Experts of a small language model.
Size: 10 layers, vocabulary 12325, 38.1M parameters.
Experts: 48 experts in each of 9 layers, 2 picks a token, a softmax router.
Training: a variant of Muon for the experts, 796M tokens, 4396 steps.
Below are experts of layer 6 (counted from 0) of a mixture-of-experts language model. Rows are named router (the router's row for the expert), gate (a neuron's input weights, with its number), up (a neuron's input weights, with its number) and show model dimensions 0-191. Each number is 128 + 24 x the weight over its row's rms, rounded and kept within 0 to 255. Numbers have three digits each.
Before each expert's rows: "comes after" lists some tokens at least twice as common just before its tokens as in all text. This comes from a sample of Wikipedia text that the model never trained on. Tokens count by the router's weight.

# expert 37
comes after: " as", " is", " of", " a", " with", " was"
router:171125136109127151096141128130132113095120154124128154178170097145121122140151165132109153111133127121138143094141099149120117103147176144147086124157131143167101117079132180167144059112138140099099140113141101141117113138117150153161138130093145145099122166144146122111120105166129134074153085115053131114158150147172119099179158159116129080098119096113134094105091144139125148121153122154119114110122091139136177115120121136123133150137154109158171105115143130126130095119124140115125139097101124098115124129152108103137114113146085144128148126110097129102146160129169087161
gate0:141122096140175142141100100132120122132095065094133127089164116147144134105140122168128097147117163126121120114100153153155110132107124118092167145101179089084155132172122139165170112102102173138079131134139126092137145173157136124113130146136161103099145109124119116089065100126131118114148129115134149139123122137136122169129150132123140096116126118094128136125138103086097154089163160136111184123113108120121135142114100114075140109126123139143106153114144101187085114146129121146142075157140122122149127134120144142135093144109093157144097170103155132143148125162135163125
up0:143138105139121169153108153114154122143143080080145146157157100112109079156087112078170150119125140134108088126101116108143150149154159139126146115181151137139107116154147164191139128150141140129096133144129132109103159097131105113178144134159084060153110151156109104101119106130116087165158073151124119143112116132116114132104116127137127134170163157082112123126072127113162120129127146125111125106172122134177104116118101127119083106115122102104142135101131121099124121156143125149142140162090086108129108133157104161123114098130122151128142122145162129114140129131156150153
gate1:118126140131109135145142150101123095138111131171119106138140176141098163111086114164112127146141171112174109129081131120132198087186147122158101113160117133126134127142141107134148117091105108138161143135076157143140170133160114143119117139118129131115160096115158102200137130148110107116131105156146195138107150161102096113116087087120148143101114150121162124091126140153085143163085120147129137112161192129118166103122134131116119079152114126114107125104082124102119136115132130103151123128094132160103117128128101128084112138122153141103118125132160127111149139118102125112
up1:131136149142087158135164133131114128144131105143136132101138164107099133121121134131090130149135150127166142110101145147126133129188189118152122120144095145108174129137168108109116160107114101120134129117121156114130144140174086104074125112129159099172151095125140089112123152089119109073143112131126149107142150135097114109089137122078138153109119166104117094125126089159127136142142102133146107139138177134135164131100174162093088119141077104121111135140114145157166148137098125092129121136048155131136180121164159101103116154144119119125135146128121113147118166094123109143
gate2:097138122167103140151093107124155097107082183105126116150145164118077114172114127113109107125111210141130130153167132142160176132110097128136094120138144077162155115117118171130135151134114080128156138122128111111156095146150128143132112111123131119125076105121131133140137126102126141131142130083132120128168141127120106118160160113113075145128126105121129147094147142123072149159120148106187148140148109141133154148123113133126119062122129130145113104094145125161113128139159130084118122116129090108164142134076122142139120148167155139149149115120101095159126091114159144164
up2:180155088138143133113132094135115128123139124135132147034147153120129120102154136162156109172087129098139156139113132153090125091101088088118140091137119125108146154108142110141112098138142171136108181119125139167112142145125176109131156127071118134100145126107133135130105110138135167146137135156136174125157073081121119128117123108162167104130134097140121129159110125095155133136131164132111117103116126161094129112133161144152176141143133119152112162139090123137119131081127112166108174140129092159075115171132144127120135115090145125139129130091128146131104109152136104108
gate3:115146126076127145105128164128121132125110178129116125143122140127120105111097117082138119188164142106121141131092130112137113160104161139094127069111160071132124119132163131115139152121163154118130188096152082093158101137115121141144139116132130166137132099173096128137128124121118168118134087148104143097137098112091161164143139139119119087123108121096158112117137141142122104108114138147154136117099117151134127165162126162093131129103122140171120147109095143152116135149087129109083178088160158143132086117110167085120150107141166173165150105102114134150140132135125121161
up3:108115107140105164131157143141135101098122109080123088129138153116135175145113118169137146124146169156140143099122163131114088112078113131104101110113121119156111117144156157136136129164095135093145140149101142117133142155145126107093148112102150133150146132129154077118094064070108099169120128170128150126133117156145097154140117112134128086176140113075141080130123106081151139147111095108119141162140151137133136108133125146140101143131125121229123160132148141127104127126137136113150139127112165123135105112132174116145145142158127159125111122148099095063117141124121129140
gate4:120185110152138180102147142081155131140174141150108122129096090123093145138131133137125155170090150151126121134131178148172123158097136125120139120102126100153119121137087130168061123109111131118131143135092079114090125161140062151123107087122121112131132109099119136156125083124097104153101125112066133114140116137167168110154130150106132113113129115154078135141108147134133141137191162172142121119145096133097161112120129123127143131156144123099095128119176130104132098114153161131134162128142183120128140102151114102106132148111155144118135130137142127125088132096128140152
up4:147133097140121178096132144161123100138146157163095113117130133117152121127103077118154152123150144112155113122102133124142146146140092136126139121105164123110090149114109153125151085112118123155117133151113112082061175121141069166119095127150127153132132108147169129127177089124094113113107134127134147164144092133132153102137091166120142104144144135156081142157171174150153102118159119124122132169124127150129129102102107163072140125159144113154120117134142098170097126135136104126097151130110114121131116174120170072095092132160099170116134139121146121145104092098124138128
gate5:124157173113127148160120109137138113109137152107107083136087128170128108070126088123096123083096143084117155162142200106127110151107131130135128163137115161151134144144161148106147123092126138111127110116151125124135119132159146153098130127177123131138107131154096152127133103101096134160092143165117101110092151149121131116138069116112076109151091175045110101122116138125162125175131132166136179134146101128134129118114117152139131174156135130155098167104114117157151091161117121133130142118122121160093129132114132132138130132152133117100111115135105133103170157111114103104
up5:129094113125110059124093174140161117134115083117175124148087105134134148123098124110147094123112181097110150153113131155100109154151150123142125149103130126150127130109119102112126088131124160123071099127154137105160164159109124137173123174172133191142124143160111154112145125137120149128144146195118125126128117142122091118112102130079134130132107118070131156107122161154104139137092103160121151128165129097103145143122143115113114133148133120148115127097095134157130105073110130138170105139127137123127098148147114140139127153125132091088156100124090154162156110158095131159
gate6:093132101122122146160116164171115079089072129112177082128158104153128136115121132098124119081117123170138147139142136073129112135117181142120080139120102146109124126140175124112146090131141101130156101169125114105116125115095083120114172112166153157130140162142117132163131107124136135124137126153089121185138150132137125143158082188122123149143150127107169128129169167134124131113122162131095128100141102125109108136148102144097143128118116145126095110103125140125127088153113134156150135151164150183117151111142095153148147095122114083131116096126166120131099125121085114113
up6:107102155141144109106124160119117122105124118090114121124177113138132130094123158152111124136130156129148129123123107133167114107095143146116068106133151155150157127104121140106154104151126096120126101154133099130172133126172138119109129120141140141138104139112126119113105101126110131146125114154117083120116086164131104149147100187105167131116143120139086131130117164122082166153100150128140146169123156138119152150026118145102125136098136137150086153132160150120108130078113156109122153099141124155119176116144106123203154110105138164108121115157176119080095153113143136119
gate7:161156131086130130185122122143139098140126165106137137147138125131094118141074128120093155103139145158147146158135124109123111116097171124135138136139145120135142130133141135149162108069122060083112123098149173120123108122124104113129124118140166124145141142122120143094083101126145131139158120119148124152157109110122128141115134201123109129103141163113155160118136134151139084120138136094146098155114116106164130141120153076103136102156158117145142120148090121097151106176149151101115145139120114060144182114101157068161150140119096100164123129104136122113134151082096121109
up7:130169146119118088158131182110101117129152150093142151131107105109118118150111171103098148145170142167161151132098128128112176123152161149150121121130134120142129105171120151135152069093152142129095129107143127138121126121148107104125143157150137143158126136149104149108115116136143154109126124119098096143125153138088139112099121199127159138117116152134145149086121123117170080133157101130157114062079125135158113163115141129118161117136149137112136123121111147102127140147142187135095087097099131110104121140176183089135086117105107101105102122072151128106113109141136135111
gate8:135087151117153107094151135124094136123128156133128116148095171125124133144095116130102155123089140139140126147158112169132104111103151133106132138174080125141135114105116114092126129100114108133076156130131117134109117127143113120150109144138114145160155181149129160147162132120144107098096162117173135184150117178135133155133121170115090147108139139078133091142148176101117098149061078106154124101163114140107132172136125090157143136145101167127161121151117118155134070138157116118067133170119100099119115113071136127117106123131143124162130125118115118127122142132126098134
up8:110138110103124156137118126126113100105177137128152137084085131112144140132163111140147110123119147140136134059114117107120152109153097176157130174113130161102071118125113072128142110126153134112141131137134114170169117135123108124134158124184108136121132127114134151153122161092157134125129096133101149109129141128086137117085085114143107158174127126163122152106122114154155166114129140094142148138150150142138126135141158172082106105161158105127161114131126181089089155129065112131130175128155130122146104116136154122162072093124102100115134080109132121133162102131142129115
gate9:138136140143103162137152145159124103144131134136099136127082144135119124111129097122161141125174127094169148104108160111127122112164153121128114090107112169124141104094079119170071142143112070110105133149124129138144090141151103129091118116129101124127158137115141148152158136156134142083092156125133136129106097113125147166124130144171145142137087138173100152147127097147117149121137111122143130144116134124168116095135144093103098171118109135144160138134133117145115056179135131098097124131104085106125139094119098157144103149096120183160119162187139120124093141116156173134
up9:104108110091107113153118139087158147141121110137162101150122132161151150143131186103135156110130129163110114141117125090117133087136163124147135193169145132154123190112137091156118117109129132142173125134135093153132104107104141139133126128092123127118129144100136159126153138103150082113081105183136124082131150091143140113108141122161168153106161133141106148099084103165133130132133084124115121124142099117092136116175143123129176124146164170116122104134161154141104125075125110117108152117167151134130172093113096127119152090147111076093131126107146117145125119147107132135
gate10:143139120189140108152149137090128143125159131154143151172113132101130118105128114178132132106179110125126105099092143128107138128137158140097144087150130131168153165168144152126148166166154118126112115113140159076102141114123155117128153151117116129125134147099138184139104090134131127182108099119118114147153098122133133145150115101144107114147134110120127157131144133107164122120126082146123111126148091142156128108025152107100130114145070133116148133092157092156105118098123124105110129132124095161102097100152107125156126111090157099114130097119128153145158156130081116118
up10:137108171134139094151131141108111146127137096101115118073116123156123083101119082146123151121117124157124155092114111161089095117188141138155114133147156133105175077135155116099135171104057159121145122125145138141117139113113126127133181140132150121145153149138124088124110145170149155110145150138136115109124100149099117130135131118139120131120146119127138142096109130120129145147142164153089132123158122134079116124038146110147109159091126123101118136156087110096127126116160129176107160123150092109163116122108122140102123158128145101140151183139152145125138156103151175099

# expert 32
comes after: " of", " the", " in", " to", " from", " on"
router:168103145155118195101165134129127112101094149111157151172155103122115096154134128124100139135115132137122141096153112167126117094162183097129083119143133187118111166134111155161127100133110141084105134138176088140104146154105137150152137114086157146126101153135127139144108079136140124087162105122087141093098175136137142113166161156118116107114111114096146107106112165140141167121149164140154112095076122154116164087116126160105127145116158111142137109130139164133121117090149134116138155108099134112131115136151133113144122111138121144101142117091103131087158143134124083141
gate0:162122158094137154125125163138148087118113101107124161151165143144146147143139107108118143119120152116109144128082154170175132156133147112149153134143119110163076132145159127184097103169159103123114169152117150089120120137134094126110105118121133137166104142107138136157154082140098138119144108138108133109064106098106128107145134143147134139106129162131130178116127124160125137098092130134131129143071146112126122092132105153115119158116158159127115168098126144092076086147164096113143116137173149157067158104126103107117108102094159128131122141097141085094153122119124138119
up0:152100133121152152113109130135133165150113150132118162156138136131143137182125135122115145126167127111115144088123105143081086146192154148130127116201142146175095120107150137151095116119119113093117180112127125087134136133140124153118119141087143123141118131099113145109087092165098134126178071126107132122129140134092135141127093114133137134130125156128122136140097154132151141106126135082174148142087151125089151141147130077125110168144144138115135123129135137150123082110091074120107114126151171161127169134107173155090113122100167101097097116126092106114117145111131160111
gate1:134110103131172168120150138130152098163146096099145130098153160143107113089090142118138113082114104149150130121142112134121145116108132125120101100150153117138093121132121153134111124166125134127122152141150146130132117156131128114106126134132146153137154073089113124115135088137159124135130113135106162110139120130162065139179131117140094162128068110144080088125125162169124158089133163098167112121090131104140075132147150136126168147102174163056090158093140121117124124148088134097130107126133163106128165152139120155097127162170121150159153134127121145127121090097135129137
up1:170090130156117164179145142135115100132137096097101107106145149139125117101069099139175137149129091125125138166123123170131134144129158125131088093144144134115134142115103116131112139151158113105145102171128128140146138145161084177131113134121121125136124119127088129124136158087095133148184096138065108128112172143110112099199178124124114125126118115106159157115162115188143135125132119123109130113066142055113115124113128157135137138130123144159110090129139163123150129131147104121127126113139126147104142127119124119147119090166135139113152170118143123109091110102101137082
gate2:107118107104152156142136067140110101089082135177113111117153123129136155128096131119142143090131138180146105160112120102126119105150131116147164154097145094084133163146145091129119099134196139085097148058126133127102137134144129140153163143127173115106139148130089115150106090143156083167122144139099153119100130166138143150107139124115169144123152088153106142117116141161141127093109110146154154128097105151116116122154115147128133132158155147125141127108108083123157074147124096151105107065112124155110167111085142153121151139138133127119130141139112135115139133171142138137
up2:110152115149096133149111138126128092144122106127142115130135146117149139102143150156099133105124096145124099124069121094122148118150154123150149124118186161143154118150145140129093085141163132148103121131144101134122148103104138173116094092107152123107131126118135117140125125129116206104143142162156140134116128140126118111177139162147131136121111093125120141133137139089131179133108094114162121134143118168112122173124156105096114123153103095152153133119117129155163146124095138078159135047124115146138148111104176135111085105158164115119125139102094094098160118181102118068
gate3:097136161121119126158111161101075142133132098130114118112158113155102117120113118141146108119106142191106108148114123129114122143149117166122144107159099147116129134143125144157112129154135173121108173121144081109157108161129126121131121170103143121115147131152132113115105111129119112154142109170134151134137182121108051090100127159116112137118146138136124146101125130151133104098132112115139171113087099144110105140092133060121121138159127161150143099168129144139105174120116157158146099124080143158174134096138176088143083097082103131163153104114142140137184116136125104117
up3:111120160115111123144069146106130134142117125116152098150090110126058110109130124159110111117128155152137125162175128101128135134167131118160136124152105084134146139161116162171092141134146130105123165109126118069096123134130118115174126078128175093100147161133124132124098120120157129156132101147137132155143153147098110111142102144129182145116132118121123111128117126135118112119111165127127141139135083128143133191138168094118142115095159142153154135118151139138088118105121129147135148111063117109154147123102179113159128169144122132092112104136163140149137106108098081058
gate4:172146149130088170120186143068132111095138138165117090110142136126156141102121109154098122090066107172123165124141159123134113144134165119155140124131130143176133109177130128111131078117055144112127129160164152125108130145098098131127124102127127156157122136135114123164114093116183138117089134110124145122115138153097169125087102143155128116126184142109068115114118100150081120169122100153131157102104126113122172137150085133147109138117131132112126125137124154164154120118112154144122134112122157102146130164141122099123116137102123125114123125101122130126164148088087124129
up4:086161111112105082153121126132119123142126095143084161155064060134137116121118159100149140161183174114111111144122109097144136131125139142129120119108133124128146114113172111149141142118167109158145137046087126120108125103150119134131133141142122099115104130162121161143105152124127153166081143141102097129152122115137138174110104137147190165122152095146160127145125143119151154058125153096106108141120123110126129168112116143132138091088091152125141130133112128096115154139142132151107142166151113115110153147105142099139174137124122086118126107153155157116098121135156139104
gate5:148105172152119109154172108063129116123140149129163133114162144158141176113116106141128142165142130122153133129127120143121148136088109155155146139135134130104118122124132097135151148144121080093086133114120122116137155146159186152121127178137124118098115128106113149096136101140083142109138119123102148096115103173109122082098149140102141097097153119163117093141101134122095105129082141138082135175114141100141091128124098157110096125124122140130115146141173140104143112103153093154154120144144118125112082117157109152140117116118165173188102184099124128103147119090144153165
up5:151158126175126117143119102131148072177152132129129142087149121121140134156091092100159153147136112122169139138153139135174142099112156140124114132143150090088080143122130119104135145158151162126174102110114124145140158121081151099118125142150126153135147122138126156127144135140082163117135114134142156079071127163076111137112093144070120115103150120132128081137095165117142129096147078101094108114136146146108111165127156137128097122111127129133127149150134081169102143143151127143129128132137121144134099146113116153128101132130143124141147164152123142080087125063125082157
gate6:105087149160127106147121134082143127090167094072150122127135116127127138141155112145119115164167138107168119124100137148120120092159125112168165144147134100139092125091106135183133146126115132129134151152129130107110147101133138135154144138101101135146146150135136132171143111136144087153145121120101097127132133108161138114132168191147146108160159153117131123178116143122101141105065148086129150145109094106136114157159142098127123077105111159114132148096114160160142158123123159128106147122122113123123102094140078133159137123146090106114081087072142116138190116134124102143
up6:120143142142124135144154138129132130092111126100134111093107102122115134117127129139151084140135152129113115139111129119123144130147134132142149124105114152126062117082117096138106137129076137157136106126164129079132103097124162159174136124154103136173175122119139151183180145122128090147114108171082090167145105120169153134100149154130129112150099133120098142177142165136117138104116130073123163143143127120149082131142148120170150115157125140135125105081149159146145105114130160122085119147140138116089076112174111134165146126140098083126119097129112138158166127092120083127
gate7:151117159111132149125147153117119129113098112101182129133151103134132124119117131140146099115087112145110154149150115132141181155147096134124112131155150125092098135138097157124111105142149129137128151156163116162103095122144094163122111141146128171159134121071112171135136082118098131135124139104120146146145124168169152124169088131118117163138105156086150124105136146146172126152142137119119142140096107112111113085108108178094126127112155098143152114136126150125133138163095114113144108125079123156138079147137141100102093101111090132095180103117151134120202069097155134146
up7:108150121084150123120138143132118136137136134062162135145112119148127087140145127143145091106112113138139164127168099114114156130114118168097116152151131105110133097142092173113151087158120129113131122156175137121131084134163109108139122147149126130151140100101103169139153112139164166139114098119090123173174128113158124091139134120139155120121100087119144111114116137120122153118083125109148171115132127085148121104083109146122142134091179163131126115104145165124144134201126138119121090179144137095143064161159140097146115121113118125114133112110128178122172132093152129128
gate8:134115150168137131131097142132086136107132089157127134138113096112136142076173106126087120142148106155112135112142103115092057131121106130131160135183147134123177128085117133145138146166184122165138161117129123113130125117101145157153093127137122119156090141105065108133103137144131105103174168138104138133120100157112146102125123138125133117182156127102105132093126164151105060157120124140155117115109121148098109087139159134123150134137122140177111115134131145154136117110148145133143106124134079166120101103112131130134120122141146118188117135161184079143147128104126146140
up8:081121137127096140123173112110116131171125169108079152125144096157162157103100109123113114129088133113113106126146127163093117141085151088123133128149142149073179115155109140134108166162108150144120152106110119142136128193147141136155127161113158130085123162115107073134147086192126127140134122133106143114096144091094081131121116125104139136150112140133138105149176137161116148150115133094162116116152120120163098139120131117139131086162131098130114138132129095154139149123171131130119113110161166063164116079134118143099133141139147108109119109136117136117158128107130167135
gate9:114097160171155143130102093139132150157091121170115152126103133135118143155131105172149159095105128137159130125098099160127145100099111113139111129137185139150073086119158146121139082161157123100098151125106097171126152096119105144101092119151085119155143126071107097139150122164118107115169131123139163124167147107157157097119136121109135126111106103125129138141116152123102132137153120109123169176143114105112091157139119137130128113136131113139132107140113091166141108102126085122115147134106120161123116155118110116139139100169161134065131141203123105129146177126121151141
up9:126108108082108142120148145094119143127154094090138140123125150134135094113158160124117133129160144155104097139133143135143118119138133178084105091116078138094193114126138125173146126145112130152145095112116134153114093192145121087136143106111112124105133143198165119132098145091120134131123116186151099125145156107097080153107084124134130144143137131138122131103139111127160131113149132123136097065151140128118146171119130119148081099171119131121133140123121101140111152148089143142143171130166116112170184114140123133124133093096114136137131103080146127159094109139143123160
gate10:152140144123107161133133143141136121147150094145168150116117111127130137125168151123132134070117097107135118120118056144096154095123159130122128104148151121122112134102073149144115124166146138137101153125147124105122157141142127099123093131102106130170142088107087085134124134096148131102136074128125153179107142130151154120099165201109162150154125139142120119103128150167140066102109097140101132158104122124176102079158106114132144148120146097104153152121184122125140132105136129103128123068121150137150193096151111145105140132133137132137131141124138130122177132100119140117
up10:121116156125106110120134161079153118129120160098162099113103144106103090129157133122115104119109126122131139110124134119095136069169124160098135117104104087129131131119103104115128149149127173131126143141134160136090135168100165142155159154139113167111078068108126144134147163136127159114112120137140154150068142106121161129127114124120151143166083150118083124141144130139110133126090151105124153078134122114160136143125134132182123112138117110085174121152137112098106134108142087082133141176123146147137126104164102152120169159093130117158157122100169149122148099153096122170

# expert 34
comes after: " the", " of", " a", " and", " for", " with"
router:159141157156129183095151143138128121106133153118161162185156109141118101136157145145113158128145139128127112127119119150106114101164179151092098111165110155151104163104109166145129058117123144083111131114143100123134115138112150171149140119093146174116107150150117124145102096160159119088143106123106109090108126124139131094170145135146115107096143108113143110093122154157133164108126151162132094093077123132116190114104123147112125108150155112160133130147123145147132108070150138113104134094109154096123095151136131123158097112145074118144138114128108139094154121128148114157
gate1:163120103105161134153121117205089125142157109134124116148111116133096140062135128108119149128138131158116115130092139125156148146120156134077099121145078135147097084138123130170133116174166121109106144105132091148172154135138108148124164181132115137103096109103151110142135105149119137127106093117098112107111090129172124143151137118127143123123071141121110111122131149141111147171113114159144164122098157137142163132123112119097174144100130131116122093126160125157117095113136145135119140074118127196136093113144161096071099108159136129126121129137141159108137146118164153146
up1:089079146112138156108118089093134109136147113146147108133128132154133149132114124098099103108183103160128134109157156110097122142143160123129129163139093106169104171148111154136060134190154087132132127131109137107114193167111115099163117127107126130120118144144136121137137126142113124099166120134098142119165149154110164113132147163103154125112134135103104128142101154158148141167166118144150111082099146124135180117122112148129163044079109119100124145132117167136151127148120090121125087141106104112128101108155143119136110142130155089123141144108133118151132134101118105092
gate2:154144117136171163120094120124118133133153088121120124191102131106143107153118140136187158110119132099082119133117076129105171122092123128115106112147099162142124157147120138146124156142152130149131109164126110111098142143053132138124149134108139184114122085133129135103123122155120162122108094122115163111113105140162163106154175127156146093137096135154139155088140126171122109108111130156123113088093096118105129117139144154143127133124166164107113095103158174182149140126128088140138128134143120124121122083135145124105121098104145162109095073139140133116109134155130129188
up2:126104131144150125165137148114174122156130121069153138133112154160110109143153117143092118104123097116100149160086125170144091108109123118116153131133101129130107154147147113116086099117116149153092149114096118119087134108111116127101144123119116131182123084129115146126163086101113177125137146117152109107120107126149141152150157116124167135148127059103117176129145137095120113153116110111164130205137123160158134124116136106102130083135135118127146140137127176109179137166164116104124117129136140119065152157162074121099125110158122144146126155155138103134150114125124135076
gate3:102192150153185132105107137095117082101124150119122121109138141160128108056148060108120157116133132166094114113147121063149128083138133085130132131179169104098175153140114109145152127119128151114135159075127148124121123130122103142143124127125151098120138150132142162107120126099131128134137070136122140152102138182129136144127164119114120131141112135107144123095111145130138129140132138126114082149113180102142136127113129153132109115165098153186133126111089149123125140128095142169137119114081129125139143129131175132154135117085161116131091147102143131157123144138128175103
up3:131125134113049138106108113130141163157121146135141111126138106103150094141141149141114138124135163115133137157123157156176115136116179147131151140121099140126127132135120140125136176132090088117144119178180160090130110141126115120160124120112104147128126117103121107103167113146097165132113128112126137115130135116099168080135127161149138091127169129147082150155109094083125089120104132124123149104126122160197122124156108097136091125131128151113107155101128118133133150137157119097172099104122131163178135150116076126089112122190114177146126100128126112100109162076140132130
gate4:128122170169117149117167150091088107132136136116122153132147175128166121102112074100130138125101123116115108105093131135121123119079103149098149122133125106170129180121171165149134179096115121085131136125197133086127100142106129124157120142130167139171126110125100099116100126147112093151092119112130107104128143123096127156109119151116136133177097148141135124063136133160109125121141168160159158108129137153109108131141116103161121090122094112143134149190121152109124112135180150122080149120094129144111132133180113113119101103122112148161124117122139110113132119132169113150
up4:119093109170132115126126137132148101163152097113138133194122131179142102123110127085125140144104147063131127147178149084119141152146123144100112132134104108123126167104119163187157133146107173088122144115142109065139137130127093122130096115118149115106129112147136163153128154139119133176114155087137128109179123091120139117102114140100124127124096091158151121093118164156073127141161118144143137145142120108130133100129111105129133106179121135102130153112084157133106152108115115145133147119073156171126085140110141099148113112148139136145139087141143128155116085127163116114
gate5:125137126138131134121133088100151132140152138175111146107102134142147125107117070111161159114112118147106133114118171132106137120102131123139109114141138164138156128121081137139108148156131056097103115141164134126122146129133140143124147094120130103181130108124081102150174116112131173126154087043114128111127150109126114142112144130138118147139101100117124096097087144143122141160131133123180188134050169147084169149167120127138091147156115112108134142102132121124173120161146138128129112165157140097104107123113134165136114126137070084126136149143132125129137132128142127150
up5:118164129106101165158107087145167118133129118137140141131104134144116093147138099102181142140130146110122095134178120131133135132164112082138116103119134103139122120131126117145116113206152148123132113101120146095108148137107166152127117111116132116130163087167147157144154089158107169118076116122133143132190138104145150112138140129184112124125151102117128137139097167132136097149162149110127167159150124143104083119091113093148159138143113081114121113096088116140107115099160113133162093111126155117139086163142114110092166126150062125133116153155122129127094096117145110125
gate6:100129134149145155171135130088147125104111142133130138133099099136195098099104134100149132123101082135156113159129120109124142104102154166153117137152106127132122163098159092115127096125112148107156095134154119095112181134103152129137141102080140148156127117114120189139085143135128123132092104162124092138093117127136133135126145162148183123141162151111093131123121106183125118143132147122139123137094152163178113150172099168159107147108139097128089150116116179142141136112152128093108130155102094086116127146177110116149101103143119119133119099110106086120148130139159103101
up6:131174127145087124153109172138088125081126094150175136111150145151101099142142159138129204148110106125111123122125105108106108163088111158166129134127153126102104154081146132133116115123166155110130116161105121131125113102098125097132170099123127119128127147108107113109085140119091104132168127071153149093131152139112157124135125158148168088157096122123124083088114103158110125135168140170201137121124120128116158137174110117139141176117130113149092149134133123094159158104166094143116138139129125120138088136137121112129119169128097139113150095121153109145149116130150120148
gate7:116130147151100129128159111151112092101122100150102136141112144151126113157108115156136099177164133141104091144096153118160097143134125172123121101136094148117097103117153139108111107130122138148093140134105139164120138188131158112145134085139079163119161149148105139127114143157182096115142117135158109197134105109156085121137096111131138121120130124144154099128130138135111132141140133169105150138131100143085145101143132155157097166111110139113103101132118104091206132124132134102099172138144103115177153156125112109097133076094118130123144127107162086090091124125123147094
up7:120104168167139114126146131099136147138070163156143131089123107122100135086125162147197109082096123128142087127154110088163134158156131181126101173129129122132109132165121105137155152124091137125125162105103130142159124088119108084113140144128205128121202097142121121142123099155103113136137133102110127101096146146123111096116148126122134098098137156128119134129134138126130128133128115146149119171123120104158143098097143112153092164110132111112169103136159128146113095140132123125132123114120121167097073151130157124131104140120163129127106131075136122162128123119125128193
gate8:145098170071121151122107155109112127145155153131124141108128126143114128136140107143140134131138153093128116131163121115123138120104148103164108145105101118115115121125105141151120080139125149126151089148128098102171093068161116143170150132119130127160137078152111111102119161163111142174090152138125096123096146122110143147132124117155180096126150145092097128092097153136123137142099142135165093123084091126155130127148123093117111155168119160169131146131119091083125127103151151119168130167121112194086130139106167139123108130120062151137133153134154172108127126100118092143
up8:109119137103176134129129138136126112119100114157120137144114106126109124156107106135103147117121140090111178134108152125124145134107122124134167150111132131166130144108112162127150102119155128185164103112116096102171090125163130053118168140167133132098108095161122101121111120148099114116123111181118150124111106116134145142143156091131145123194131153108146158093134108080148097146119116156136118094090159135141095109154114138089087175189123155139120146120147153165134106120109135118183141115108130150109123103090092139133121163117112107136125155133109175104137095128123090155
gate9:113143126113155086108138187126140135119119111110112105147140112128085184094146118094122139142096090120109175123148160089113123130108114100131102110125137148143099095127122171162142128144112110099131080146173125108128130120106155158109144096141119132126128139159118131125155153093164182119098126139128153127132084171131094056135121084111135108163089113149169149113172130148141130137101121125123161115150138119114116144163095144111120131154133135155098122123130121149156089119135147123124121143095105112112147123082165137183072130117097132108155128115157140133181163114138115170
up9:126121128115139126102103121110144125139110135133110150127140131133117128126071116110145133159124153140167126102133090130184126162147148135124118146123100154124137174138145068127180169098127114132087171094174103118088132117150115125117095099124078123164124197095109128082165136129136126140124143128120086153140137118128156136131106148119127127151123152119084141100107169173132141136126138092098151149096131159126094116155117126132176119127138083129094112150095106124100098125118136122112115138145157118109118146142165139179119177141115093127138115077131087160154113104143178166
gate10:116139126138131154168138067052110130128150126118159134142123133131169160132156151119133148102084125149143105133141145120093150145116107165127125166181154103136124128159115141109109106117108156158150158100118093105135089120111143127142119203133079124108117096119122153143127111157157147124113133119128134121116082126164115120147127138113093115139172100120119164109147149147126098123137152109147125159133113145152120120109102152137171122098137148140128112088114086166107076094116114172167137125132090150125074114125120122162098120158162106136145074101152123088146115167123133119
up10:116092132121134147101105094149125151108134111173117133150117145140122132118175136149119091105128136122168158120143100097165131143122131101080118160123124131140125145110113125154174147154160148112139075163153165111128120151154145119112117081130143126132190116143152120095132116114163145100170111119164125126092138148126140151125125156137104132132136138128074094123149130102091105173173065157120088119125128116143092152137119113128109140166114133157127103078132079157128117102136126108115105091187185166134118109143120102167170120108109139107135105133096135139145130101139096094
gate11:131153148084120121166101127160126135129084118125122152122120120107123099135091085121117160171112138216169064086128127136153141168109147130143128142145134128082099130143148129143126104117085144100111100081139133084141147137124093144143101122121115136146141141138125109134099113167140103124106135130124138081144150120139139123141155127162087144140147119134168116126097140145131154126117127129166127113131130144129163120140139165153101125122153109122104140147142129138126148075130151146092108125135107148095161110131141105105144177118089150094110110061120163163155119092150122202
up11:099122153108148080122162127130145134124122151114123101087107130106130138132148115109112123153117096113106160104101093153130136101145179102118152140145135098209123125097094119099124093125134096140146128106145187182153126086091136155121137144151143164087154132122132110112126198137165141118140081111134111171120125136145095139091139175128137124116105129093156114122148146131131162114093111110130101146138096134122120123083185101124153118111132162095118085136144131125119113136171134153141083100140095151142140131170130150123120144158121153170108105114148102130115151155147101131